Weights of a small mixture-of-experts language model, trained from scratch on English Wikipedia: vocabulary 10199, 64 experts in each of 9 layers.
Below are experts of layer 6 (counted from 0) of a mixture-of-experts language model. Rows are named router (the router's row for the expert), up (a neuron's input weights, with its number), down (a neuron's output weights, with its number) and show model dimensions 0-191. Each number is 128 + 32 x the weight over its row's rms, rounded and kept within 0 to 255.
After each expert's rows: "comes before" lists some tokens at least twice as common just after its tokens as in all text. This comes from a sample of Wikipedia text that the model never trained on. Tokens count by the router's weight.

# expert 33
router [125 112 131 148 140 199 174 132 110 171 110 126 134 101 141 189  95 156 105 191 143  86 128 127 121 157  79 143 180 110 130 119 119 109  98 134 161  62 150 155 180 118 142 117 162  98 187  97  83 111 142 104  98 101  96  55 124  84 183 147 125  57 108 123  89 105  84 147 129 170 171 163 140 169  98 108 126 191 138  90 244 130  86  90  44 103 193 157 108 106 139 124 105 172  93 168 113 140 110 121 107 122 104 125 136 150 143 117 111 167 126 117 120 129 133 144 172 156 100 132 128  97 116 152 120 113 111 179 111 127  57 125 151  98 132 112 146 138 124 139 172 153 105 133  60 134 129 149 102  71 109 201 141 121 168 131 147 173 112 127 146 108  75 136 151 109 145 140 148 105 110  93 120 101 119 171 125  92 118 104 135 118 151 155 110  64 154  65 101 130 203 156]
up1 [112  95 130 109 148 124 118 183 136 160 120 114 163 144 117 108 121 154  93 110 114 113 116 107  71  87 135 148  93 107 190  79 146 131 161 174 103  90 129  50 106 100 152 132  91 119  89 198  93 123 143 178 150 158  97 134 126 157 139  93 134  67  88 141 122 139 110 130  93 116 129 110 138 136 115 162 139  99 132  83  97 171 143  96 138 117 142 152  86 136 150 152  90 135  99 177 134 111  81 159 129 159 100 176 148 206  96 224 122 146 210 153 165 128 127 135  75 100 175 122  95 165 127 129 182  79 107 130  79 122 120 136 129  64 112 164 132 117 129 171 144  49  94 117 122 186 111 157 103 123 101 132 115  32  89 185 139  98 121 153 161 154  89 148 136  66 151 119  67 138 146 149 107 166 155  52 129 127 118 165 152 160 106 144  80 108 112 114 127 158 113 138]
down1 [136 194 128 174 141 173 102 158 185 132 148 113 165 135  92 164 156 168 134 147 120 179 106 106  71 147 159 133 105  90 118  77 112 107 106 171 148 148 138 108 127 162 175 129 145 116  73 112 128  87 126 118 138 114  95 108 115 107 145  72 129  97  90 113  99  47 109 144 113 122 144  87 143 153 138 120 136 171 138 150  69 123 123 137 159 148 114 158 115  85 174 118 144  77  82 166 123  86  93 121 194 168  77 131 116 106 135 147 188 133 165 118 116  78 184 136  93 140  96 135 123 107 160 126 144 136 189 131 193 189  98 137 160 158  76 201 134  90 158  78 128 103 179 131 122 187 125 132 128  72 124 100  90 134 114 181 185  99  79 101  80 192 117 173 121 117 107 108 158 171 174  96 106 150 134 202  87 179 156 172 121 165 158 142 112 121 110 131 150 130 112 129]
comes before: " the", " ", " a", " his", " United", " its"

# expert 19
router [ 84 100 196 104 117 179 156 133 128  72  87  88 116 112 139 154 118 179 168 147 139  99 117 108 147 114  78  82 231 122 144  84 104 157 167 143 148 126 133 129 136  90 112 131 129 102 142  97 117 147 177 159 160 133  68 130 157  47 119 134 155 130 145 111 138 100 123 103  62 135 157 145 217 114 122 136 159 178 127 124 182 149 165  64 116 141 132 166 108 156 147 138  99 136 103 144  72 185 104 174 134 165 110 111  85 138 147 126 121 169 145 114 127  87 179  77  98 123 126 137 117 133 107 121 151 139 160 131 189 140  80 156  84 109 134 209  94 149 135 168 145  52 117 137 112 152  98  89 189 144 147 139 122 160 174  94 110 130 143  62  76 107 143 139 113 103 145 109 126 173 163  97 150  83 203 146 106  76 153 134 133 135 111 101 136 127  99 101 182 129 139 161]
up0 [155 129 158 105 115 135 126 178 181 183  90  72  68  98 100 187 155 117 141 121 132 131 124  98  77 150 131 106 119 181  97 153  88 147 179 164 115  62 122 151 171 171 127 147 136  84 177 102 155 122 137 125 102 127 116 145  85 131 127 179  89 116 178 135 129 159 119 100 152 113  88 147 157  52 117 126 108 138 150 154 195 159 107 153 112 109  99 117  99  40  87 122 131 127 143 127 133 148 128 148 137 148 208 101 160 177 164 117  78 186 176 187 149 130 136 138 175 143 129 139 187  65 129 129 135 139 148 132 144  74 135 169 165 100 142 188  80  97 163  70 153 125 153 112 113 148 130 122 108 131 147 118 131 145 131 108 126 197 147 153 111 136 162 123  75 118 197 187 115  89 127 168 145 175 114  98 122  94 125 100  78  88 101 144 115  82 151  68 125  88 103 144]
down0 [167 147 133 165 130 156 198  84 134 154 115 143  36 139 118  74 199 159  66 105 149 133 123 131 137  83 113 161 128 112 140 106 112 115 157 101 170 140 117 111 115 124 117 154 142  88 172 178 108 107  71  74 110  77 120  94  90 120 145 144 133 198  78  86 139 110 118 136  99 185 115  79 130 122  17 124 115  88 139 141  85 101 187 109 153 107 112 135 104 153 113 125 101 129 129 116 128 184 125 110 145 129 102 102 114  87 141 120 175 158 148 154 166  96 111 186  91 120 146 103 135  74 120 190 176 135 189 125 130 154 179 165 133  97 146 169 165 119 167  98 127 124 123 123 120  85  81 136 127 140 138 104 104 119  65 118 137 122 150 117 146 179  86 171  96 109  91  71 104 171  75 140 100 156 166 139 149 134 155 114 178 165 134 112  85 133  93  87  61 152 137 102]
comes before: " the", " a", " been", " not", " an", " be"

# expert 62
router [155 167  81 156 134 129 149 166 160  75 164  99 112  68 138 131 147 122  65 112 186 131  86 149 125  86 111 102 110 129 166 135 218 128 141 145   7 132 114 179 137 171 131 137 149 157 142 152 125  94 154 100 119 117 175 101 123 152  90 102  52 123 139  64 124 108 182 124 152  60 118  84  94  94 165  98 122  93 162  88 104 128 131  73 129  82 156 130 173 105 115  94 177 129 143 121 132 130 126 149 132 132 175 124 126 118 130  64 153 187 149 105 127 130 127 103 109 142 160 153  84 163 114 137 130 106 163 156 125  79 188 128 189  60 179 105 132 112  91  96  56 110 179 136 101 126 159 172  92 128 137 161  92 136 114 175 110 113 121 166 176 119 159  92 123 180 164 145 126 148 111 138  93 129 114 132  80 146 168 111 145 183 159 149 130 166 119 124 119  99 125 135]
up1 [176 151 146 102 185 123 120 121  81  62 112 136  96 136 101 140 118 166  75 140 136 137 148 133  65 139  81  68 122 146 205 139 138 168 118 126 148 146 125 153 109 128  80 116 112 194  25 137 142 160 123  78 155 158 140 158 130 130 121 116  83 139 111 120 106 121 136 121 132 161  60  87 146 173 128 111 161 136 131  95  89 158 156 165 132  97 165 146  90 137 164 126  91 107 160  95 108  99 101 118 123 178 135 161 129 176  95 123  85 165  78 143 208 136 156 104  66 122 159 143 149 134 126 125 125 125 165 114 111 106  62 109 122  93 115 137 130  67 101 158 122 114 155 201  72 163 188  82 139 133 140 146  97  70 114  93 167  96 116  98 113 168 157 167 106 139 128  80 148 148  70 101  99 144 149  80 146 108 132 106 140 182  66 136 139 178 196 154 159 124 127 146]
down1 [176 135 121 178 171 138 132 169 173 121 133  76  97  97 192 105 121  93  97 138 115 159  96 126 167 203 135  82 151 172 177 159 136 202 112  98 102 146 134 163 156 124 107 103 130 180 109 128 125 129  87 100 188 102 181 163 172 163 103 137  68 131  94 148  99 107 176 119 122 120 129 153 136 124 160  96 164  82 153 115 105  95 149 116 112 110 107 132 122  86 157 158  91 172 117 158 142 165 164  91 135 169 141 168 105 125 175 118  85  96 106 149 164 152  84 129 117 165 106 185 106 100 139  71 122 117 107 153  50  90  65  40 156 160 136 168 119 145 119 144 107  79 157  86 202 102 163 151 114  79 126 141  87 127 139 122  44 170 111 163 140 112 178  98 148  87 154 133 111 160 143 135 125 153  77 152 110 135 126 160 138 112 138 153  98 158 107 158 123 173 103 116]
comes before: ",", " |", "'s", " (", "\n", " and"

# expert 39
router [122 108 172 155 112 154 114 157 132 205  95 144 120 130 120 175  98 192  80 133 109  82 153 211 103 141 133 100 195  68 117 169 155  84 114  92 172  85 153  80 152 172 147  86 165 122 160  80 153 162 135 129  91 131 101  51  89  68 136 115 135 130 120 114 122  68 118 118 142 179 167 103 136 129 130 115 162 136  85 126 159  67 113 107 103 142 148 144 110 105 112 121 120 183 116 185  67 159 148 158 129 114 130 160  64 138 140 145 103 115 164 130  88 125 107  95  91 160  80 135 185 179  81 124  91  72  87 177 143 157 124 144 131  85 151 117 157 111 145 142 124 123  91 140  72 128 111 183 114 156  98 125 132  92 115 152 195 139  94  76 125 120  61 147 176  97 107 133 143 115 151 115 121 126 151 180 113 103 153 132 113 143  75 136 124  85 113  74 148 181 132 134]
up1 [102 126 156 159 127 147 145 143 160 134  87 129  99  87 102 123 122 107 137 150  90 163 106 151 185 123 153 123 107 139 127  95 148 145 209  75 116 138 121 137 102  74  99 108 127 124  78 136 160  51  93 154 136  84 135 144 130 136 185 147 141 144 137 118 168  91 219 145 118  93 116 131 210 152 190  59 102 154 181 158 124 123 128 146 159 148 141 156 123 154  90 144 110 148 155 127 114 111 129 146  61  88 156 150 153  98 117 125  59 123 135 156 160 149 122 175 135 156 133  96 209 158 157 111 107 102  96 138 150 105 164 139  97  94 134 100  87 148 121 149 105 122 150 190 113 119 114 142 129 125 107 125 141 132 110  98 109 147  97 134 227  92 138  84  85 130 175  50  99  82  98 146 147 152 163 115 100 168 125 136  69  79 170 153 117  73  63 179 136 121  94 179]
down1 [126 145 113 114 116 110 121 105 135 119 110 150 173 101 119 125  95 147 137 113  74 149  91  54 142 125 114 120 153  56  89 117 116 156 154  74  46 127  79 119 166  88 133 132 135 159  92 150 114  79 152 166 135 144 141 160 110 185 148 148  85  88 105 122 168 118  69 122  91 158 116  92  90 164 148 118 176  92 123 114 123 152 130 111 112  46 175 133 122 174 156 161 100 134 135 158  74 103 183 114  97 142  91 119 120 149  52 100 110  68 169  56 115 146 103  91 100 174 109  94 247 131  81 136 141 119 124 166 111 103 115 125 183  93 162 157 152 102 116 184 127 159  82 121 196 157 111 136 163  73 129  82 113 120 157 113 144 152 105 134 160 112 123 113 140 115 165  87 183 139 170 101  95 141 144 155 108 144 137 166 112 102 120 115 143  76 158 108 176 138 121 144]
comes before: " the", " a", "|", " his", " an", " their"

# expert 49
router [117 111 168 162 151 132 173 169  96  97 107  42 202 135 139  62 136 150 165 172 127 151 124 210 103 178 140 148 177 189 148  82 154 152 211 118 171  76 124 104 121 130 143 187 164 106 120  83 191 153 116 131 121 124 129  93  95 123 165 188  95  91 152 154  55  97  78  91 158 167 168 145 182 118  95 132 105 181 137 150 201 178  98 111 143  64 169 132 121 132 152 109 162 148 154 161 111 123 104 150 153 165 134 144 142 125 171 156 124 134 156 117 133 115  83 160 134 157 135  99 160  88 155  75  93 122 162 128 143 108 179 131 124 146 127 167 106 131 133 181 176 100  80 114 115 112  80 107 111 102 117 116  79 105 115 106 146 110  95 147 117  90 146 154 158  92 130 110  95 134 146  87 154 169 153 162  82 141 132 112 142 107 143 137 116 149 151 103  99 112 126 187]
up1 [130 147 107 142 142 158  73  95 136  87 128 124 108 141 116 103  95 113 144 128 137  97 153 173  94 134 117 147 133 137 157 153 123 194 171 146 164 116 178 159 142 122 149 111 157 112 100 103 149 144 169 135 133  99 159  97 124 135  86 102 116 167 167  94  89 213 116  73 191 159 160 101  61 117 122  81 176 136  98 148 116 150 165 100 189 115 117 152 168 135 162  88 120  91 104  76 144 192 202 139  64 141 110 132  93 123 124  52 151 127 118 146 110 157 118 147 156 149 195 139 166 111 142  79 135 136 112 110 108 134 168  57 123 167 138  74 150  99  88 123 170 181  95 123 112 125 140 122 174  87 101  78 118 113 111  60  65 131 148 127 174  90 155 166 111 173 103  78 128 105 124 131  75 152 162 127  91 192 131 139  99 105 102  97  63  77 157 131 136 109 154 136]
down1 [137 112  85 170 178 119 103  80 129 160 158 132 163 115  93 119 103 152  74 183 130 145 128 125 162 114 115 147 117 118  83 128 153 193  59  98  90  71 123  84  83 146 172 101 180 182  65  75  98 183  91 137 131 144 103 103 177 179 144 102  91  82 137 157 140 126 120 115 103 125 109  91  96 159 158 149 116  94  58 117 113 126 124 151 128  81 118 129 100 186 115 158 131 127  56 131 133  81  98 163  64 102 124 118 128  56 136  90 118  95 165 128 140 145 126 150 198 101 175  88 139 139 166 101 129 144 104 153 188 148  89 123 112 157 101 142 158 159 152  83 129 152  98 141 103 168 157 165 148 146  80  60 104  85 131 121 109  73 125 150 171 104 153 125 115 220  97 145  79 149 117 171 109 120 134 106 121 133 104 166 124 140 162 164 159 128 153 172 163 127 125 119]
comes before: " the", " by", " a", " in", " as", " his"